From a checkpoint of a small mixture-of-experts model trained on Wikipedia: vocabulary 32768.
Below are experts of layer 6 (counted from 0) of a mixture-of-experts language model. Rows are named router (the router's row for the expert), gate (a neuron's input weights, with its number), up (a neuron's input weights, with its number), down (a neuron's output weights, with its number) and show model dimensions 64-95. Each number is 128 + 32 x the weight over its row's rms, rounded and kept within 0 to 255.
After each expert's rows: "comes before" lists some tokens at least twice as common just after its tokens as in all text. This comes from a sample of Wikipedia text that the model never trained on. Tokens count by the router's weight.

# expert 32
router [171 127 120 149  79  56 134 127 137 119 119  90 136 114  87 112 145 120 141  89 124 131 181 179  91  84 114  70 177 101 124 138]
gate0 [201 146  93 165 151 123 188 154 155 165 159 143 114  90 172 118  82 135 137 142 168 149 170 144 155 118 130 117 119 180 127 169]
up0 [116 142 119 117  53  74 180 147 126 108 141 135  73  82 164 101 184 122 211 117 158 170 106 113 114 118 120 143 106 178 151 118]
down0 [152 150 140 127  89 107 132 129  93 123 148 132 136 149 141 120 162 119  70 138 124 166 115 108  98 184 115 115  94 143 106  93]
gate1 [109  91 151 149 151  89 151 126  95 136  96 106 142 123 130 154 103 122 158 112 138 198 172  95 172  88 141  79 120 119 152  80]
up1 [169 201 103  74  99 136 132 176 159 131 140 149  95 121 139 113 143 152 129 128 106 103  93 136  10 150 127 142 139 174 111 168]
down1 [134 188 123 138 108  87 147 157 132 152  88 119  91 125  91  86 122 141 160 129  74  96 143 120  25 118 156 161 107 107 126  82]
comes before: ",", " (", "\n", "i", "a", " =\n\n"

# expert 47
router [143  63 141 138 105  24  99 156 155 112 145 158  78 102 112  93  77 119 121  44 141 144 150 157  99  86 131 103 142 126 146 129]
gate0 [157 182  87  76 151  34 164 170 143 114 144 144  79 138 146 177 108 151 106 104  83  94 152 153 124  94 123  99 145 137 141 166]
up0 [142 146 123 164  42 173  67 157 130 119 140  99 144 159 109  83 135  74 120 161 149  69 114  90 111 111 143 176 190 212 114 108]
down0 [159 109 137 108 110 196 178 104 121  99 138  91 123 161 161  61 130 119 101 170 196 171 158  95  90 133 137  53 123 158  37 149]
gate1 [163 122 163 114 113  92  89  81 126 100 206 147 154  51 144 134  90 159  80 131 176 172 147 147 157 101 159  51 124 137 129  62]
up1 [115  71  55 217 107 123 111 143  54 187  71 178 127 132 131  98  79 127 141 169 123 126  79  87  86  91 171 145 183 122 147 159]
down1 [110 137  92  37  87 140  98 137 128 105 165  95 135  84 146 135 115 109  92 162 153  53 128 137 120 120 109  94 134 118 135 141]
comes before: " by", " in", " to", " as", ".", " on"

# expert 16
router [182 131 167 194  89  66  65 172 122  74 154 156 158 105  99 120 151 112 118  81 148  89 174 130  88 169 151  89 102 112 119 120]
gate0 [174 174 200 128 109  92 105 143  77  99 126  72 117 120 151 108 196 125 150 136 168 149 110 113  63 114 140  94 126 158 150 120]
up0 [176 115 168 125 113 119 108 148 106 117  72 100 138 143  39 141 181  76 129 159 123 109 151 156 101 120 164 168 167 189 141 199]
down0 [149 140 190 152 202 162 118 123 220 148 141 141 120 102 147 118 182 159 162 150 134  86 119 103 123 117 147  57 107 202 122 131]
gate1 [102 128 128 156 159 133 113 167 164 138 130 157  96 134 154 152 120 172 121  86 139 149 206 137 151 171  98  92  62 136  86 105]
up1 [ 95  64 112 108 123 154 114 114 109 162 118 161 139 165 143  87 117  84 189 150 125 171 127 168 133 120 137 140 148 128 146  87]
down1 [140 115  76 129 126 139 110 120 112 111 143  45  48 118 121 147 148  91 161 154 142  84 123 153 150 131 148 110 123 124 155 125]
comes before: " ", " —", " −", " +", " $", " -"

# expert 14
router [123 156 163 170 129 112  84 172 127 121 178 156 108 131  54 123 107 114  74 112 191 109 145 229 116  90  89  88 160  97 105 137]
gate0 [ 90 157 160  96 137 158 106 126 133  94 153 159 148 157 186 131  73 127 141 147  97  83 108 129 157 149 106  63 145 144 113 166]
up0 [ 99 119 113 137 164  47 173  77 101 162  61  91 103 135 150  97 185 110 135 108  88 135  97  95 100 129  91 149 130 115 198 160]
down0 [103  74 114 128  87  42 126 111 174  76 143 153 155 128 122 160 155 133 114  75 104 117 119 133 140 108 153 116  99 179 146  98]
gate1 [117 120 113  66 124 134 100 148  96 122 114  71 105 153 150 125 168 137 144 157 104 190 185 105 119 114 177 124 139 161 110 157]
up1 [ 84 110  96 106  97 134  72 162 105 122 144  58  74 161 107 120 149  76 153 156 187 136 187  70 106 127  80  89 168 122  87 131]
down1 [138 118 118 158 217 118 142 124 140 135  99 143 133 131  75 107 179 169 129 146 134 138 112 119 133 105  86 172 171 154 119  75]
comes before: " of", " in", ",", " and", " for", ":"

# expert 9
router [159 146 140 141 124  24  86 120  66 117 185 162 138  91 103 114 147  95 155  72 210 144 107 141 137 110 130  72 119 126 152 132]
gate0 [101 100  92 131 111  71  97  85 110 145 174 133 149 108 118 153 136 102 116 115 189 150  70 144 144 155 178 130 110  92 110 103]
up0 [172 130 182 131 155 114 217 176 105 151  82 106 154 128 115 130  81 189 128 115 128 130 137 112 134 129  90 115 186 159 142 145]
down0 [ 86 117 136 101 118 161 144 110 101  86 117 158 134 140 103 176 125 139 112 126 194  42 164 119 116 180 102 188 105  91 160 142]
gate1 [ 89  92 114  87  60  76  89  92  92  73 127 129 131 123  88 149 147 114 170 103 114 185  89 120 191 168 126 161 145 140 107 124]
up1 [161 129 168 130 194 133 124 157 146 138 158 128 108 112 143 103 173 163 102 170 131  64 179 167  74 139  97 115  94 165 116 169]
down1 [145 206 175 125 108 127 155 122  16 110 183 117 159 109 138 146 136 106 106  60 154  64 128 130 143 101 137 156 152 135 144 100]
comes before: " |", ":", "–", "\n", " Cup", "==\n"

# expert 63
router [120 183 155 118 104  75 146 106 162 135 129 139 106 109  94 118  77  98  67  68 156 124 158 173 149 132 110 123 166 154 115 112]
gate14 [111 139 127  91 145 118 125 117 137 124 127 197 133 144  91 167  96 127  88  70 110 142 113 205 152  97 141 179 125 155 107 108]
up14 [ 97 108 133 150 108 139 116 113 112 135 122 176 131 135  86 169  88 135 138  86 116 191 155 216 123  88 178 154 145 142 150 128]
down14 [116 165 141 144 151 126 198 105 198 137 115 103 102 144 138 126 121 170 135  85 118 156 122 118 185 154 100 123 111 142 157 170]
gate15 [145  98 163 111  82 127 190 144 121 146  72  71  92  81  86 106 159 108  93 150 160 127  86 117 132 168 155 169 111  49 172 188]
up15 [150 123 129 110 130 122 119 121 134 116 115 190 192 147 117 122 139 162 148 141  88 126  57 144 105 153 152 119 140 176  88 123]
down15 [138 122 164 133 131 153 103 162 124 142  94 152 113  98 144 151 148 155 137 123 119 106 107 162 143 170  39  59 111 118 159 162]
comes before: " The", "==", "|", "-", " He", "The"

# expert 39
router [183 100 170 120 108  52 121 136  95 176 122 125 128  69  38 140 120  70  88 101 145  97 160 140  86 199 128 130 167 139 123 142]
gate0 [146 153 100 115 114  99 204 132 156 118 122 124  90 101  89 124 178 187 144 158 178 163 163 114  94 133 162 122 167  61 107 153]
up0 [151 147 136 137 101 161 130 131 142 146 156 131 112 124 131 162 150 139 185 153 165 127 171 155 119 142 142 116 122 121  88 116]
down0 [133 103 161 133 134 153 145 124 107 126 151 105 130 115 106 174  67 103 126 199  98 168 112  99 115 123 110 128 135 137 144 144]
gate1 [141 116 139 129  56 109 145 170 148 121 140 146  87 130 150 172  94 120 172 189 151 116 123 156 136 131 109 123 136 164 103 132]
up1 [145 123 120 116 176 177 125 110 116  93 164 135 149 107 153 149 122 184 112  88 108 149 144 120 134  96 140  97 117 139 152 122]
down1 [106 131 162 174 131 219 100 158  89 112 118 133 128 159 102  90 116 123 115 131 126 150 131 170 145  83 150  94 195 200 177 163]
comes before: " ", " W", " L", " A", " USA", " —"

# expert 41
router [144  91 147 193  96  39 121 176 157  95 148 163 112  77  44  86 135 114 118 106 199 101 137 180 148 103 133 108 156  80 108 142]
gate14 [136 136 163 158 171 146  69 151 130 129  87 167  84 128  95 117 150 175 107 120 187 136 156  89  78 141 110  99  96 203  86 125]
up14 [138 127  41  71  72 100 183  87 129 140 157  79 151 143 139 121  53 131 154 121 111 138  99 135 173  81 132 130 144  99 164 119]
down14 [119 120 115 148 136  71 137 187 155 161 146 107 107 105 141  90  75 119 168  69 146 138 119 136 160  90 138 187 144  94 147 142]
gate15 [132 108 130  92 117 120 143 146 156 163  90  75 152 189 115  99  61 152 164 126 175 107 115  63  77 172 165  32  50 117 129  55]
up15 [112 111 190  80 116 162 100  60 121 159 135  58  86 102 135 114 130 114 121 110 123 153 134 103 131  57 140  69 164 140 123 101]
down15 [117 121 123  75 118 140 140 103 129 139 121 132 122  66 139  81 165 172 114 123 130 141 184  89  61 119 157 129 134 161 122 176]
comes before: "-", "|", " (", " and", " =\n\n", " is"

# expert 49
router [190 141 169 138  81  77  89 154 123 106 149 126 124 130  97 143  95  90 110  33 148 114 113 227  98 102 112  69 121 137 118 159]
gate0 [123 138 133 117  90 120 111 103 147 121 137 151 175 142  79 137 183 165 102  86 126 180 125 176 150 178 131 100 159 149 132 151]
up0 [136 102 126  99 152 151 122 157 113  86 103 120 111 110 131 119  58 138 156 132 156  98 141  50 114 103 113 143  87  97 137 131]
down0 [ 98  99  59 135 128 104 152  93 147  73 105 151 168 156 146  46 130 108 100 168  86 135 112 128  83 223 194  84 129 153 110  77]
gate1 [117 126  98 135 151 112  98 116 122 128 198 127 124  96 138  94  90  94 146 157 148 127 117  92 127 160  92 144  74 116 160 165]
up1 [117 154 189 125 178 104 164 137 127 152 158 131 156 149 133 115 127 120 148 171 108 132 134  80 143 185 114 172  98 137 115 210]
down1 [147 135 105 129 156 146 190 160 173  97 163 132 124 124 111  96 127 140 108 147 141  93 133  74 190 108 145 160 173 155 129  89]
comes before: ",", " is", " was", " are", ".", " were"

# expert 42
router [155 129 133 132 102  83  92 143  77  73 142 117 114 113 153 106 101  75 150 123 175 110 103  96 104 130 113 130  99  80 124 154]
gate23 [ 99 123 122 171 107  93 111  53  92  60  65 171 109 113 155  84 136  66 130 141 101 150 151 118 150 134 132 119 111 109 103  55]
up23 [ 95  91 136  89  90 113 135 103  81 120 154 129  75  96 162  94  78 131 115 172 145 125 144 104  79 102 153 119  81 111 143 111]
down23 [147 127 115 139  85  95 138 151 123 122 114 137 131 121 135 142 136 114 106 201 135  88 135  88 167 127 106 166 131 177  98 146]
gate24 [ 96 171  79 136 125 142 178 139 175  95 161 113 177  93 112 180 125  67 186 175 109 123 174 136 110 141  98 132 129  66 175 163]
up24 [153 117 139 115 133 113 122 131 182 167 158 121  79  82 158 150 122  96  60  98 130  77 129 146 102  84 145 137 166 106  93  45]
down24 [123 191 130 112 140  58 141 146 116 193 153 179 128 125 168 145 178 112 157 131 147  94 123 118 158  61 120 150 133 131 142  96]
comes before: " the", " ", " be", " a", " his", " have"

# expert 17
router [101 125 124 123  99 103 113 152 117 132 153 147 132  68  46 173 125  97 133 137 218 138 111 203  86 138  88  86 106 113  90 153]
gate0 [117 182 118 107 140 130 126 137  83 142 110 152 111 127 130 147 122  59 113  62 124 124 144 168 102 177 136 132 110 166 112 156]
up0 [138 118  84 134 100 136 177 165 136 183 103 125  73 129 129 138  68 135  89 140 150 151 111  78 141 145  83 143 155  75 117 101]
down0 [154 155 160  57 140 153 172 139 143 127 139 117 147  70  67 133 147 197 142 102 107 144  93 145  92 119 140 158  94 133  57 121]
gate1 [153 155 162 122 133 114 130 148 141  76 118 194 109  90 105 113 112  93 204 112 163 123 167 113 122  91 133 132 105 118 152 137]
up1 [ 98 113  97 137 153 100 154 101 128 151 101  92 134 133 132 188 117 116 140  86 127  98  93 203  88 217 139 121 110 139  80 133]
down1 [167  84 148 140 111 154 139  72 165 150 161 107 108  99 128 148  99 135 113  95  75 197  83 135 143  99 173 128 113 160 132 138]
comes before: ":", "9", "8", "|", "–", " by"

# expert 48
router [144 173 185 153 129  95 121 123 115  89 150 117 147 101 101 116 101  81 136 144 139  81 142 153  97 139 130 133 163 119  91 187]
gate0 [136 121  93 153 143 113 154 122 150 105 203 114 140 178  72  68  92 177 128  96 149 125  99 161 102 198  99 101 175 136 108 158]
up0 [113  66  60 113  80 103  78 116 108 146  83 137 103  64  95 151 182 151 130 143 184 117 146 151 107 155 156 128 129 122  91 156]
down0 [103 160 138 152 123  75 151 167  88 139  81 136 133  44 132 122  69 130 122 152 143 145 159 150 110 162  88 160  95 119  82 121]
gate1 [111 110 167 138 113  70 109 135 144 153 141  51 128  69 108 106 137 117 158 116 127  68 133 133 148 150  88 131 134 152 111 198]
up1 [148  72 148 193  64 124 171 157 169 109 131 155 144  61 154 139 148 149 140 179 112 113 136 161 124 117 136 135 154 156 135 118]
down1 [180 197  80  94  79 149 118  93 110  91 104 150 154 130  75 161  97 142  97 137 125 139 146 167 165 136 147 131 107 106 152 159]
comes before: "==", "===", "The", " The", "In", " been"

# expert 54
router [151 111 107 161  88 142 143 175 120  84 138 105  98 101  57 131 131  96  98 101 164 139 169 206  89  72 112 100 148 111  90  76]
gate0 [100 108 158 154 159 121 138  89 177 115 113 153  99  93 118 178 153 175 124 159 113 171 142 127 165 114  93 123  99 121 121 171]
up0 [159 136 117  96  81 121 140 147 131 129 105 101 114 170 129  86  88 143 118 104 129 149 123 132  85  94 115 128 117  68 150 149]
down0 [141 128 157 119 133 163  81 166 108 102 182 117 166 130 111 139  91 125 165 104 129 156 176 138 128 141 133  92 109 116 126 109]
gate1 [128 145 147 130  96 143 149 128 143 114 106 146 123  93 152 140 166 111 106 167 120 113 161  94 117 189 104 121 124  78 133  97]
up1 [ 61 164  96 119 146 129 100 180 115  74 121 102 150  98 168 101 150 105 106  99 110 185 163 175  73 127 141  89 135  88 121 117]
down1 [161 163 123 115 158 151  92 160 185 130 130 125 122 202 115 163 126  98 138  84 130 151 102 161 118 166 136 169 161 139  92 100]
comes before: " and", ",", ".\n\n", " or", "s", "ism"

# expert 22
router [177 114 208 111 117  73 121 151 106 106 128 108 115 128  89 100 161 117  91  69 157 148 133 208 108 160 185 102 143 121 104  95]
gate9 [ 42 176 128 122 117  94 154 135 101 100 187 166 166  83 134  94 108 111 114  74 160 144  68  87 103 104  94  95 146 170 130  95]
up9 [135 123  80 118 123 158  76 165 132 147 133 181 161 125 180 181 158 127 143 141 135 130 133 140 104 127 128 119  94 187 126  97]
down9 [157  99 168 109 138 108 159 139 133 142 101 172 132 144 139 144 116  54  84 162 137 126 143 132 143  99 140 171 133 114 127 173]
gate10 [137 184 139 133 158 119 141 128 147 115  87 156 135 114 166 150 126 165 113 130 136 106 157  76 135 125 139 167 163 137  56 169]
up10 [117  69 113 183 159 121  80 112 132 114 161 114 140 162  98 133 140  78 100 138 105  81 138 157  92 137 127 103  85 135 185 114]
down10 [194  59 131 179  99  84 155 133 144 125 140 132 114  70 194 140 110 143 173 152 165 196 132 175 122  98 149 157  90  78 107 165]
comes before: " ", " -", " \"", " —", " List", " Total"

# expert 61
router [143 176 148 177  93  32  95 122 138  79 113 142 125 126 121 113  57 136 147  55 181 126 127 168  98 132  78 110 143  74 128 101]
gate9 [119 188 178 151  90  41 143 163 136 148 117 131 162 157 113 128  97 141 124  76  74 141  88 105 119  53 146 118 130  94 165 110]
up9 [173 128 178 117 109  99 107 148  97 168  90 120 215 165 128  59 117  88 118   0  88 101 105 154 132 103 146  87 121 152 191 138]
down9 [161 168 121 169  97  72 142 180 113 153 126 144 108 108 112 136  95 124 111 111  77 144 136  77  98 174 156 146 150 119 134 210]
gate10 [150  99 123 126 175  99 146 157 134 104 139 136 117 126 166 115 129 100 157  50 121  78 114 142 126 155  62 153  91  93  97 188]
up10 [211 104  99 102  88 148 122 136 137 111 110 117 125 166 118 130  83 120 160  84 123  95  94  78  85 104 150 147 111 113 101 156]
down10 [116 130  98 161  72 175 172 137 117 109 164  70 113 142 149 178  52 113 152 101 158 119 124 149  87 123 133 150 144 110 147 121]
comes before: " |", " |\n", ";", ")\n", " |\n\n", "–"

# expert 21
router [181 130 163 185 120  76  97 157 112  76 101 112 167 136  61 121 111 101 121  46 131 116 146 132  94 124 121  95 175 203 116 134]
gate14 [101 175 152 123 142 127 136 122 117 110  57 166 121  96  76 163 163 119 172 113 134 134 132 145  77 169 148 136 111 208 105 113]
up14 [111 153 124 119 142 105 125 148 127  44 134  96 133  99  81 153 188 136 107 196 120 179 176 165 156 194 130 103 120 148 134  79]
down14 [116 114 111 157 132 159 132 112 162  92 197 163 178 126 162 127 201 148 120 132  97 109 214 146  69 136 140  98 139 111 143 100]
gate15 [133 152 155 175 176  80 116 148 148 116 147 133 164 143  76 104  98 101 106  79 139  81 175 121 169 101 111 132 143 134 130 125]
up15 [129 160 119 152 165 115 132 161 127 136 114 127 184 149  89 114  91 144 150  96 151 124 193 124 139  93 126 164 160 159  97 142]
down15 [ 94 195 121 121 134 201 167  83 144  96 107 181 199  92 103 120 173 119  92 101 143  91 143 128 132 137 171 115 117 158  91 156]
comes before: " the", " ", " a", " his", " two", " its"

# expert 3
router [137 142 179 190 106  76  74 149 150 105 162  89 111  53 106  78 105  96 168 107 192 122 125 192 105  96  96  90 119 145 124 185]
gate0 [153  92 167 148 140 111 139 117 138  92 105 129 115 227  71  76 148 125 137 119 141 131 123 154 136 156  88 144  97  72 106 183]
up0 [ 92 147  85 136 143 135 144 226 115 180 163  77 119  51 181 131 110 126 116 113 132 131 125  89 122 108 157  89 117 154 162 110]
down0 [130 107  93 168  82 105  98 165 141  87 177 199 128 107  90 112 123  73 160  56 107 163 169 166 108 155 132 112 142  92 140 124]
gate1 [ 94 174 184  69  80 199 123 133 198  97 183  91 162  78  94 104 140 140 120 130 123 126 133 126  88 125 134 159 127 127 139 188]
up1 [116 155 104 144 170  89 118 136  69  96  56 141  86 143 172 155 111 124 111 143 137 138  95  96 123 146 201 136 102 150 125 119]
down1 [ 97 140 119  98 131 192 137 120 198 164 146 147 110 115 187 118 152 129 152 153 167 139 113  83 156 138 136 111 129  81 129  72]
comes before: "0", "9", "8", "5", "6", "4"

# expert 8
router [153  68 134 162 127  35 172 163 126  76 146 179 125 112  68 126 145  76  63 106 143 160 111 140 101 135  98 124 169 175  93 118]
gate14 [123  98 171 138 155 116 134 138 172  87 183 154 176 136 137 134 153 146 157 169 135 107 117 125 143 124 108 124 159 131  76 151]
up14 [122 154 106 135 111 180  90 107 141 182  73  92 129 132 178  94  64 144 134  90 119 147 145 124 167 100 184 145 122  98 133  72]
down14 [127  91 173  94 123  73 134 113 189 153 130 145 142 129 135  93 123 133 121 106  99  63 161 157 122  96 145 116  72 163 168 138]
gate15 [119 137 133 158 136 136 128 162 105 113 143 209 133 153 141 143 126  67 102 128 102 100  70 184  80 113 130 130 124 132 119 139]
up15 [153 115 140 113  90 159 120 180  97 120 112 175 171 105 153 128  92  96  98 121 101 152 103 174 111  89 110 134 104 123 152 137]
down15 [156 178  84 147  84 112 138 141 166 161 134 125 101 152 107 103 134 133 190 124 218 138 187 167 189 159 130 128 118 131 170 100]
comes before: "1", "2", "9", "3", "4", "5"

# expert 55
router [174  90 125 202 107 141  89 153 117 118 116 129 148 138  67 121 108 135 141  67 159 118 172 208 108 105 140 102 165  93 116 158]
gate0 [175 124 126 129  61 178  67 108 128 112 140 144 110 124  65 116 137 148 119 132  98 120 130 185 173  96 195 127 148 137 157  73]
up0 [131 129  58 113 180 157 101 113 132 165 146 181 158 130  93 148 139  82 105  73 115 120 164 160 166 164 142 127 186 253 150 125]
down0 [126 157  69 140 159 207 182 104  90 173 153 158 136 134 144 112 151 121 152 100  74  98 166 115 174 144  80  77 195 183 168 146]
gate1 [127 139 163 115 115 136 150 136 168 116  99  70 102  89 128 117 125 137 132 103 142 176 112  94 151 153 127 122 102 118 163 133]
up1 [164 119 169 142  95 110 144 157 115 123 170 160 111 166 117 128 153 134 131 121 100 134 154 105 143 173  75 149 122  81  74 155]
down1 [132 174  30  78 124 160 129 113 152 150 173  97 191 135 158 101  88 138 130 107  79 180 108 187 130  98 171 131 130  91 118  79]
comes before: " of", ",", " and", ".", "ing", " to"

# expert 36
router [177 108 165 169  95  62  84 123 121 106 125 109 132  75  75 104  89 116  93  74 147 124 169 129  87  46 148 100 159 145 110 144]
gate14 [174 166 130 105  69 139 104 131 163 141 100  72  96 100 145 123  84 104  89 105 124  89 117 180 121 119 108 105 132 122  79 140]
up14 [151 142 124 124  90 166 177 120 133 152 129  66 142 173  92 141 196 156 163 146 148 104 156  94 107 179  94 122 129  36 181 212]
down14 [158 123 127 129 141 144  77 119 159 139  76 126 161  86 127 187  86  71 128 121 119  95 147 125  86  64 114 171 125 131 110 131]
gate15 [168  99 124  94  73 118 108 177 135 116 109 149 138 111 115  80 109 137 144  86  87  88  74  95 142 185 177 104  75 152 113  87]
up15 [108 117  88 178 150 145 130  95 181  79  88 129 117 157 114  87 168 130 112  83 111 153 164 117 105 134 141 158 146 140 194 132]
down15 [145 124 180 146 112  91  99 125 188 136 136 107 113 112  90 112  84 147 169 149 116 175  82 105 144 123 181 103 167  94 110 167]
comes before: " the", " a", " he", " his", " it", " an"

# expert 56
router [174 135 155 133 134  86  77 163 156  82 124  94 173  96 109 134 140  86 110 137 194  88 173 153 121 110 137  97 128 129  79 138]
gate14 [111 144 136  95  57 109 141 138 134 115 188 148  70 188  87 115 124 151 159  90 153 109 107 162 129 176 100 107 136 127 123 143]
up14 [120 121 112 135 168 189 157 157 118 140  85 148 215  66 115  86 129 122  95 132  74 141 158  89 118 119 137 125 136  90 130 114]
down14 [140  77 108 138 121  81 176 134 124  95 129  90 163 126 108  97 138 116 101  98 165 231 131 178 135 148 140  97 122 177 133  65]
gate15 [147 141 152 125 146  88 143 152 150 147 109 137 126 143 158 137  89  79  90 179 115 138 158 110  76 124 113 140 132 142 129 132]
up15 [138 178 154 193 136  86  93 126 141 147 108 136 143  70 128 111 140 200  95 137 146 142  89 114 125  80  93 156 159 150 125 171]
down15 [130 136 118 167 138 158 104 154 130 152  90 100 120 122 156 126 134 138 147 115  95  66 147 130 111 134 139 169 145 104 134 161]
comes before: " the", " of", ",", ".", ".\n\n", "'s"

# expert 33
router [170 185 147 202 158  61 116 189 124  92 145 111 166 140 110 175  85  90 106  63 177  89 150 181  70 147 154 106 129  95 112 104]
gate14 [155 130  87 153  53 106  79 143 105 138 133 130 186 145 105 118 192 119 108  97 133 138 141 106  63 151 210 131 130 119 153  96]
up14 [132 100  90 129  94 127  37 127 114 173  81 122 115  95 161 122 141  82 105 109 122 144 177  75  74 134 192  96 114  87  96 113]
down14 [118 107 106 143 145 135 123  97  98 140 122 147  92 121 146 159 133 144  94 116 127 200  52 149  99 134 121 115 113 130 116  94]
gate15 [ 89 152 131 140 169  86 142 119  68 148 167 121 181  97 166 159 143 151 106 169 199 156 146  87  90 109  76 117 125 104 114  99]
up15 [178 164 123 158 130 103 159 160 102 110 151  96 104  94 127 122 209  84  76 155 133 193 183 172 115 179 187  98  95 149  84 150]
down15 [103 133 160 147 115 155 117 115 209 127  69 143 142 196 165 119 104 107 116  80 111 206 115 164 154  98 151 121  63 185  97 101]
comes before: "1", "2", "3", "4", " |", "5"

# expert 6
router [161  82 130 150  78  77 125 171 129 107 124 128 164 119  85 134  75 112 151  93 164 151 202 194  76 158 142 123 138 108 133 132]
gate14 [107 126 163 147 130 141 191 112 142 172  78 155 136 134 108  82  95  58 164 161 134 125 186 121 204 162 177 124  98 144 153 135]
up14 [138  79  81 116 135 144  46 148 112  67 170  66  85 109 147 141 150 210 100 125 125 100 107 140  58 105  94 119 159  87  99 117]
down14 [126 192 149  83 154 134  82 129 127 117 153  93 162 115  96 200 103 128 133 122 144 127  99 185 139  76 178 154 100 148 147 156]
gate15 [123  97 118 127  91 101 123 112 106 121 151  73 188  90 164  66  89 153 158 106 140 204 198 158 133 111 159 114 168 126 123 130]
up15 [116 113  51  70 133 134 133 137  95  67 158 177  92 135 107 181 153 111 135 154  73 161  94 123 100  84 148 103 165 100 107 104]
down15 [151 106 155 202  93 152 125 141 146 161 139 158  88 147  80 130 170 129  87 122 160 125 163 135  61 142  43 149 101 127 110 154]
comes before: "1", " to", "0", "2", "ed", "ing"

# expert 50
router [137 123  96 141 105  87 158 128 112 100 127 146 139 118  63 148  97  79 102 121 154 114 145 217 104 114 130  54  63 115 134 169]
gate0 [ 95 150 122  93 146 146 139 190 141 143  88 112 161 119 131  80 171 147 122 115 147  89 100 142 148 171  85 117 158 111 130 173]
up0 [130  86 125 144 157 104  87 118  93  93 162 129 109 157 177 169 123 128 129 146 156 157 108 152  95 143 179  89  45 131 103  96]
down0 [ 72  91 130 178 127 106 120 178 157  63 146 128 128 114  89 127 159 142 134  87 130 109 105 140 119 113 123  74 106 114 154 179]
gate1 [107 108 143 123 118 141  97 160 110 130 132 151 106  88 126 197  74  88 110 126 132 127 123 127 111 107  91  99  90 100 136 152]
up1 [171 102 106 149 148 103 133 143  75 162 146 147 116  87 111 197  42 119 176 171 134 131 159 183 148 172 109 107  86 159  91 220]
down1 [135   1 101 108 129 126 118  93  94 123 155  72 133 146 102 210 179 150 137 171  96 147  97 116 168 155 158  72 123  73 160 116]
comes before: ",", "\n", " and", " University", " City", " County"

# expert 62
router [145 120 155 136  55  64 136 123  81 133 144 190 138 138  37  80 118 117 127 110 119  91 164 180 134 137 134 120 159  98 155 153]
gate0 [146 122  97  65 148  94  53 146 144 157 147 122  98 133  82 126 101 158 160  72 115 171 168 116 111 125 131 116 128 106 123 107]
up0 [149 145  58  80 154 107 107 151 153 167 175 134  54 142  69 142  95 158 110 102 128 134 145 115 127 144 131 128 145  96 118  67]
down0 [154 115 141  86 165  95 159 153 108 151 128 145  70  47 157 138 134 202 104 166 174 126 132 103 105 146 139  80 126 134 143 160]
gate1 [219  94 103  93 171  98 158 137  90 136 134 138  64 113 109 133 104  82 127  70 136  86 127 139 195 115 233 112  70 177 159 163]
up1 [ 74 180 105 141  55 153  85 115 160 106 118 132 205  81 188 149 134 152 161 145  95 166 118 113 112 136  97 141 154  23 106  98]
down1 [ 86 122  99 132  93 111 124  84 114 112 134 129  83 149 105 148 119 114 191  98 115 138  93 123 150 154 119  88 119 125 114 178]
comes before: " ", "2", "1", ",", "-", " October"

# expert 27
router [154 130 180 187 108  72  83 133 127 104  77 131 152 141  99 136  50 117 104 154 160 100 188 171 118 116 164 102 101 140 138 123]
gate0 [135 106 117 127 132  67  43 101 179  97 127 143 166 149 125 118 108 105 143 116 168 128 132  88 182  72 123 134 139  87 120 100]
up0 [143 141 122 200 145 109  37 145 155 152  94  64 101  68 105  97 128 112 158 155 115 167 139  74 180 108 140 135 117 120 172 121]
down0 [136 122 138  87 121 112  72 104 130  99 163 125 141 142  62  77 133 119 138 107  54 119 111 144 165 163 130  66 130 112  95  77]
gate1 [110 159 126 180 158 142  91 105 166 118 118 106 185  91 120 129  75 100 116 200 123 121  86 134  98  49 167  93 133 235  63 127]
up1 [123 105 112 177 177 135 124 144 180 132 110 115 187 137  89 122  77  84 137 196 105 115  93 127 123  89 179  70 148 230  87 157]
down1 [102  61 138 132 124 133 170 152  89 137 135 164 121 151 132 125  46  58 142 168 109 131  98  83 113 129  97  57 112 102 116  78]
comes before: " to", " the", " in", " a", " on", " with"